From a checkpoint of a small mixture-of-experts model trained on Wikipedia: 128 experts in each of 10 layers.
Below are experts of layer 6 (counted from 0) of a mixture-of-experts language model. Rows are named router (the router's row for the expert) and show model dimensions 0-127. Each number is 500 + 40 x the weight over its row's rms, rounded and kept within 0 to 999. Numbers have three digits each.
After each expert's rows: a language model's description of what the expert responds to. This comes from a sample of Wikipedia text that the model never trained on.

# expert 9
router:439468463474392464440482434548475564466457502447552450460501483508447528548509458469485540497549526492496474571438531498429508461501456475516457509557472517570518466521426576519418503545521536476505493448520558538524521517566432473499471481520534462503538519481481545456420496496486457541483507501543474518366500565459503489496510547538468539480534442508571556441520513528512498522443
What it handles: Openers in discographies

# expert 15
router:382487450468440532448462507549538526474375456472528490465507437493437532542483459469501497483617528523513471549515510487466456555447467499457463431588513495552519486449449546493484470481550494436516469436556535561555548505530491457540485460563522451548535552499383483477431501523470433588490455495434539508497506473493521469508518487539470517489506432508531503436508542509529458479491
What it handles: Table cell pipes

# expert 34
router:478446482417448536440482449547501497467538406460514461490511464493437535563544458528464513475520522530556429478533529477488484530508454497489436465586453474556569489449437488508483482513534513450512487472490564552532477542499413466499503484502434437506513547439412531485446458533513457499464495492488528493412531564463552582539541511535519534484584446506506540414483465556536471492462
What it handles: Quotes, brackets, foreign text

# expert 61
router:464488439441504480503484520557511531460491442519479477503463443454443474531487440496499550497525524536531505534525473484495424526481497486510426487548476496544576473495473502491472497515524457439486463417497549478548504508557487474516451495533509450533480529451417497485483480527494413568493473486509537441478583567463512534480534485540564526496524481510511571442510500549518478501415
What it handles: Space before numbers

# expert 0
router:482447478446426435519492498509519531473414470547541467480483441528433604537406467486442504454536539483482397529531565416481470480475473463507475453552467542501538523481480574442462511488553560507525482437549561533585476538538492524520490500510492496501491527470511534458491502510525447522451458513539547394427552498481545530505533507485505516515482486493530519461460515524536528421466
What it handles: Sports-table names, nationality codes

# expert 60
router:504498456513502430489477501481468481485498542508533491528510454430473516540392480563466516489532561468496468551513494511435467508516460425479466480518481565505498534489521556444406427514556533500527426461563530525530552501496387494541497483495494482516495551496439515475431500555460439511464416555488538477480501536503539505496502505510548474413476449601512518479470507517512493510410
What it handles: Pronouns and foreign-name pieces

# expert 62
router:475441482460431490436411435515493540432487490509536498480428476487435518565442427433431546512492533572503435466538485503505464569475412469487511492525483528533528477502496483495484476552531515480513505476474529545504524479521499512533537495510552487545519527494480522531464511549499481538509472445489537489520513515531559533469549441472554525500472481525516614522488521597523521431544
What it handles: Non-English name pieces

# expert 5
router:485465484502502398467397434596507553451533515503540474460475460475489465522431461469458569465536530494483527508527457455465469571483476527505466455534464497556516453522509458539400466492548483467494452481483589507555469524531438470503478431510509489557507476532513517442497452545499500519467507408468554451488562532497498508464588429526520492506473464479535500488514493488476556488471
What it handles: Mid-word name fragments

# expert 45
router:475471418495498478489467526521527518479484479509525497427501431517491557580447514499453490480602545510524458507515511461500511502457462546480435502555480518511493466453499571399475478505548521434561498473544534452524477548475424458503526471477503482534533511491471541469474486504495498499503533464457481502426509550463512492516524543555517510495444514511539512397468472573499521530444
What it handles: Words inside titles

# expert 12
router:422523471473441455528483473528566440490430482474508465471488480413487535542479474430476518493533535496544493567485524413489493531472469448481460473566491493632556428450468471472497515472538498437510447455548554570539526523599433532538427475495493477497500509484514491449499452550432473546461483521498544466434502542464509503469491525567437531438569462505559523419500561530505449522484
What it handles: Table and label separators

# expert 8
router:420417419487428491498421499505475495410495537488516493484481488471517504574469453516516536425509579503543503541526539504435456491544513516476497428583518556526494491445491524459471450568496538483534468484571590500507507515560459480552471419535552477507489526520532503481456456547463453464458467514482535467468510538513548516475498524529545457441518531543495570432534494536503500468522
What it handles: Plural noun endings

# expert 52
router:467502434466436487479467494551546490480488506475519479465500507498467544495468488434457548507531494524505541551537528459454454563459475474458510457583484533549581447466451520479480439503539508456501480444584509492472494515553435504484503441502480486511507540472496494468457461552458442526480491491514521437487546578518543517516572498519472485470534446543519508489516535549469489510428
What it handles: Commas and coordinating conjunctions

# expert 20
router:450464473479438403513494475530476493481443501513456547458521437488539531519449461510423519502553499514539456503537482485460450529437456491459496475553512464482578538549499503527423472610562508455510452517551595526560554500483495481486539501506491493530502543413474532512460448549485491523467484413445547562425538510476568519486585485521526473485420446505581582483510558484587459468568
What it handles: Digits and odd fragments

# expert 25
router:441464488503450481403496474499560515475478502517489490465476476567491551533440475476459532460492523517570472479495542517497493544451526484463491496510470503516562514483507509473542473480567532416532484493513571490557516579521493531465458522534486466562470485489449543398450445524509468548500468457467524482458560502446525521485474489482558503543436486504504603498476503527513454460435
What it handles: Word-initial capital letters

# expert 31
router:488481446489419489453522437536523511445492520486477526445467456531484512532458476485471557481524478557528417501518504481471493540417493432464446461509502544531567511501503492522457472511570529470483508445518519449547517531543475506489531508589524435580452523480471523433426479529484492536488442473543546495415585515488509536452517493490559489523463484522522553470456496530560490545461
What it handles: Unspaced word-opening capitals

# expert 32
router:417512495557457491509448450493510517428516471486476494476475503496500561563403470521492546469576519515596467523523503467487467479504556467475527373577510505508590483465520487478491507511505476465497491498543578500531528476562462476526478486569529504556451531431503562440469451500509441498486454487528524426418542540490593482430498474552502460457503472525521557449449527542515460547513
What it handles: Infobox and table labels

# expert 22
router:502530470444457471421490473467530539502500474480531512454497464487515542530461458476490519485491546519492435488488519422462461484396474469504465503478442529521511484496502534470494497467566499449539459430490554523522504491514460549491479473513461501506520559468430465492489521501488436564393485432518551470459482545438559501478490435473535525488443485543509556481514527509549448467489
What it handles: Name-internal word pieces

# expert 21
router:486440457488479500467483423511499485447512521460513527481444440487482539498447452464493561490565455448530488497504471442505452524453474487494520481548480520521560410465395512456468448516514525444532471439505540505511470559534500470547531495554561469560514501453454525491483515559453493512483451388506556451485519535475565515500587516544527513424461482515558515422454463525539422475502
What it handles: Nouns after possessives

# expert 53
router:449486448449474458512514447513521469398544494500484522476420464481521518537446437502448500429621557515553495514539453507467470497477473467457501484546487544555551532438466477472516479517486537480530447433510548517545509519535512432514527415585527470524552497473479496466524487519444452496489433475487488488515555573469532496463535503484520541462463508485501541410474513498529475536539
What it handles: Head nouns after determiners

# expert 4
router:484478509412481518391505484520555517492427477469507496479473486471493525493519508430470510449614576558536451504573465527494488492449449481451524421557541495577497434475495535471469488484502546482495488434572505464490520530502480434544520413582486517531529520477451519470448475534482487536430454436478496477420516493497541518464563482504481581436543483486561494456420532558506470554393
What it handles: Prepositions after verbs/nouns

# expert 47
router:465462457480412515496486518567546514479505505477555503438491490473463546559504479494503525458535540566501474540530520526472432543444407468449514460578426567622549440488434518494489465514514525485492465442595549532476459503504429455509478456497523398514509507474449497494457425532471425503477437513481516424433542535499518542485539495513521463494557454496517541473510470536470508516454
What it handles: Sentence and heading ends

# expert 54
router:425525498477481506436492477538551494494458500520495444417509460485454508512534457483476526464543557522556514530530488457460443547434488440455435436533458481549530457483490518536487481485602536419477460442532533478544466537564379434510552448506491440519479509443460528495441459557470464556481448509509544479445486578462511536474541492558546541480555441515519567482480603533574457537417
What it handles: Comma after biography subject

# expert 28
router:487478506452428457509499475557513495470485480476518522461416450512534529542466448496461523503534534519534482556519521477457484473458491467518483499515506525532510477445435514508486449512534500434528516461477565522574516564505513511490508451578486475542494527465474508452530491513462428539482466437508516445527555595488556444523548520533545525450526537550516545397497533550555489501493
What it handles: Indefinite articles and nouns

# expert 50
router:447439429502439486473467476540521491419510553483526511502412462469461552557482438539499506439505544563565444532516524497474485517492422489462464445571465527530567512509539477478491496474585515447557474471514594573542476517532422437536503460570542464525537531467479510471390478568420464587489456483488527483471554524462534508509525549503535539484519476511523505502482477480534510486488
What it handles: Personal names and surnames

# expert 29
router:458455472415492532522481457508518496501495486536544495427499497481478535577440485488447462475548550515534517569548524462508462543420481487474491465568503504508543486478456566486457468533522492468485476435505535488545512536549498533497475420553529459605466513437510485440506510517466430563480468469490568459475526503472543513494526527537507519485539479499555517341499549534559500493472
What it handles: Articles and determiners

# expert 39
router:459451441418452519403529452538524523487410514530488516533477463508527500540546450472495539440558543553544506490578545524507497504452478472461487427547450511588540415475453450426495480505529555417492517396611512496555478537533443507515521469540555481546484493432432517484515515581454481569406529520502542460442522533483559509439564482527517567453423515502552492492497540504504470506354
What it handles: Temporal conjunctions in biographies

# expert 6
router:476462505446462497402500485477498514497453494499513481498490475471476515527496492437469505478596543579504465509532518507501494503488471515437484423531515481549482461477475525445467487468515534489505458448528540453527487551478447468505542466543509414528536544463477488480450452547475510531442456442472524496436493516481525520494572498561472576432518501528566502486470519524531476503402
What it handles: Prepositions after nouns

# expert 55
router:425485461509469517448504482546493501392511488478495520434499540487475514528499465490483493438580497534509536491524458478447396532458458500436561517553505517566527533522439526457457448450505497465492473438564509491507496536576494457496496456546517467569586528452484549515493478549486473513463478482463527474511532512479548582503518557521486578465491516501529568405442487519521478513501
What it handles: Head nouns after determiners

# expert 16
router:509456418460450469457435509550513494511441552492502453528484496508493541533433458483496570449512469522513420512554515539479519548484474485481449473524479489518575498473399481522478519466522559462525480503532528538512525541602474509522450478538519510567452513460530546474402479506511502472478447493517541481468520538507515445454511596485510482489492485583504611442460437600566525547464
What it handles: Country codes and abbreviations

# expert 56
router:418470436461492487547471417533527484493432516456541451461488454483489490509450447506449537490528512517507455531552493483481479506457413506492482480525433481539524460455461443500516496529495557463473443506521528511557446510535483503511500453539501527556515493471463516456464483511442502501524496429445506507541513512495526497474481478518567557512457459472492566484403472555543455549471
What it handles: Capitalized word-initial pieces

# expert 27
router:510472411443530506470441482554500486453525510461554458478489440455447500541490468465501538494504554536512439548515464490441434568459474475471453414512511504516519499508441493448444480519549542488538497443562548519526506499561463442535500502531503478504522485492474515459448459528414495569441490474493556481453515568490554500473526530550538556432555472534500504382535502533509428521431
What it handles: Personal and possessive pronouns

# expert 18
router:450412474473437478509502487532551460476464557460543525503501539467498527507436474474483511412494499513518464539458517457493462489467476442480513477499498532521583465466492636511441466440535482467525404496512544493566479520526487562509477490524476454505516516489440497437506471513503476550430539434505483487427541596488541499490486526552564532365449534474535482387415424503536485530422
What it handles: Mid-word Latinate fragments

# expert 14
router:456505465483480502513459510552575505487497540466515448502510439525483532554460454449489488500520498559473504550528529448458464514459443519513481485543537505557491397411520538466458462475497528466490531452537553529552505518502433497478514452561494480520587492446473517432546467521422481534460473466451540448471528560487527508474531533557528566452465501505521522389512555538564487505454
What it handles: Quantifiers and adverbs

# expert 59
router:465463473445438484447504534521547533489477479500479461452469512502518514531448466421473477500565510563512520530559497507510472496530478514477454451523542469580474435436488540497481500484502536474499470358545527453496513531554460484493469448520522504475563535431436489474532501489476465563417453466485513486439522508484529542475553523485472549456452478481566514413437526562479513538421
What it handles: Prepositions, mostly of

# expert 49
router:452514447481459501469481509498569491465462508515512477460497459472467515507491461425446552483522502535507503566507511454497452557466528481485510449568467516567609439491483523456507467506545506446500493456546495457494473555497400524483487481490510428520570540488471500482481504543460458535420445505469532434462543546514546537532542512493565529477524449535517494450472538529502445524378
What it handles: Coordinating conjunctions and commas

# expert 24
router:443484434493463438445493465517536504408440501553472544505476473515507524553462428505485519527551497524517488529541498511492466494440498460484507512497476538542511445468466521455472531469551525446510460481525519529564515505626549513498515449543519491545494477490488571473476472529489469538437450435466478489497549508493520480456482514476578501484417483565554589505453520583592483502466
What it handles: Geographic and directional modifiers

# expert 2
router:465446478456435519465507514556551488479446503448480485444508486439464493556496438448508541486492582549498489546526514501467432531417426464458512473493411526608564470475423521474493497533528499472541471457604516577485510548552461443483461435503492426555484493468493480444467425538470466483432424502500519422448492481493531527435477453541522525491528449526524503400473512539505475541431
What it handles: Paragraph and heading breaks

# expert 3
router:507447428457516457470425517543533492498498471465505506412453476463447524543431449502521532517548546525485493483547553448477446534534476487418496454533531521522488493430455500426433433512571457422508444464491579529485495549567484453543478498562501451546544542442504513507447467528443432585467495541507550500471502540451515537464553527582580517412513498550518480407517517535505454494482
What it handles: Determiners and possessive markers

# expert 57
router:488465521427439476436430511532548514492399524523562472444516485464452497571525460436476524377506545564530492501479474506471485506497459426402551477555526449552494497440410510518486481457537567473517491467569501559534464512522499450546535444542509416544583480513511510491495489498500462550500458511501511501505511529456512515432502476511460563434533512487575485431492519560513496547455
What it handles: Infobox bullets and colons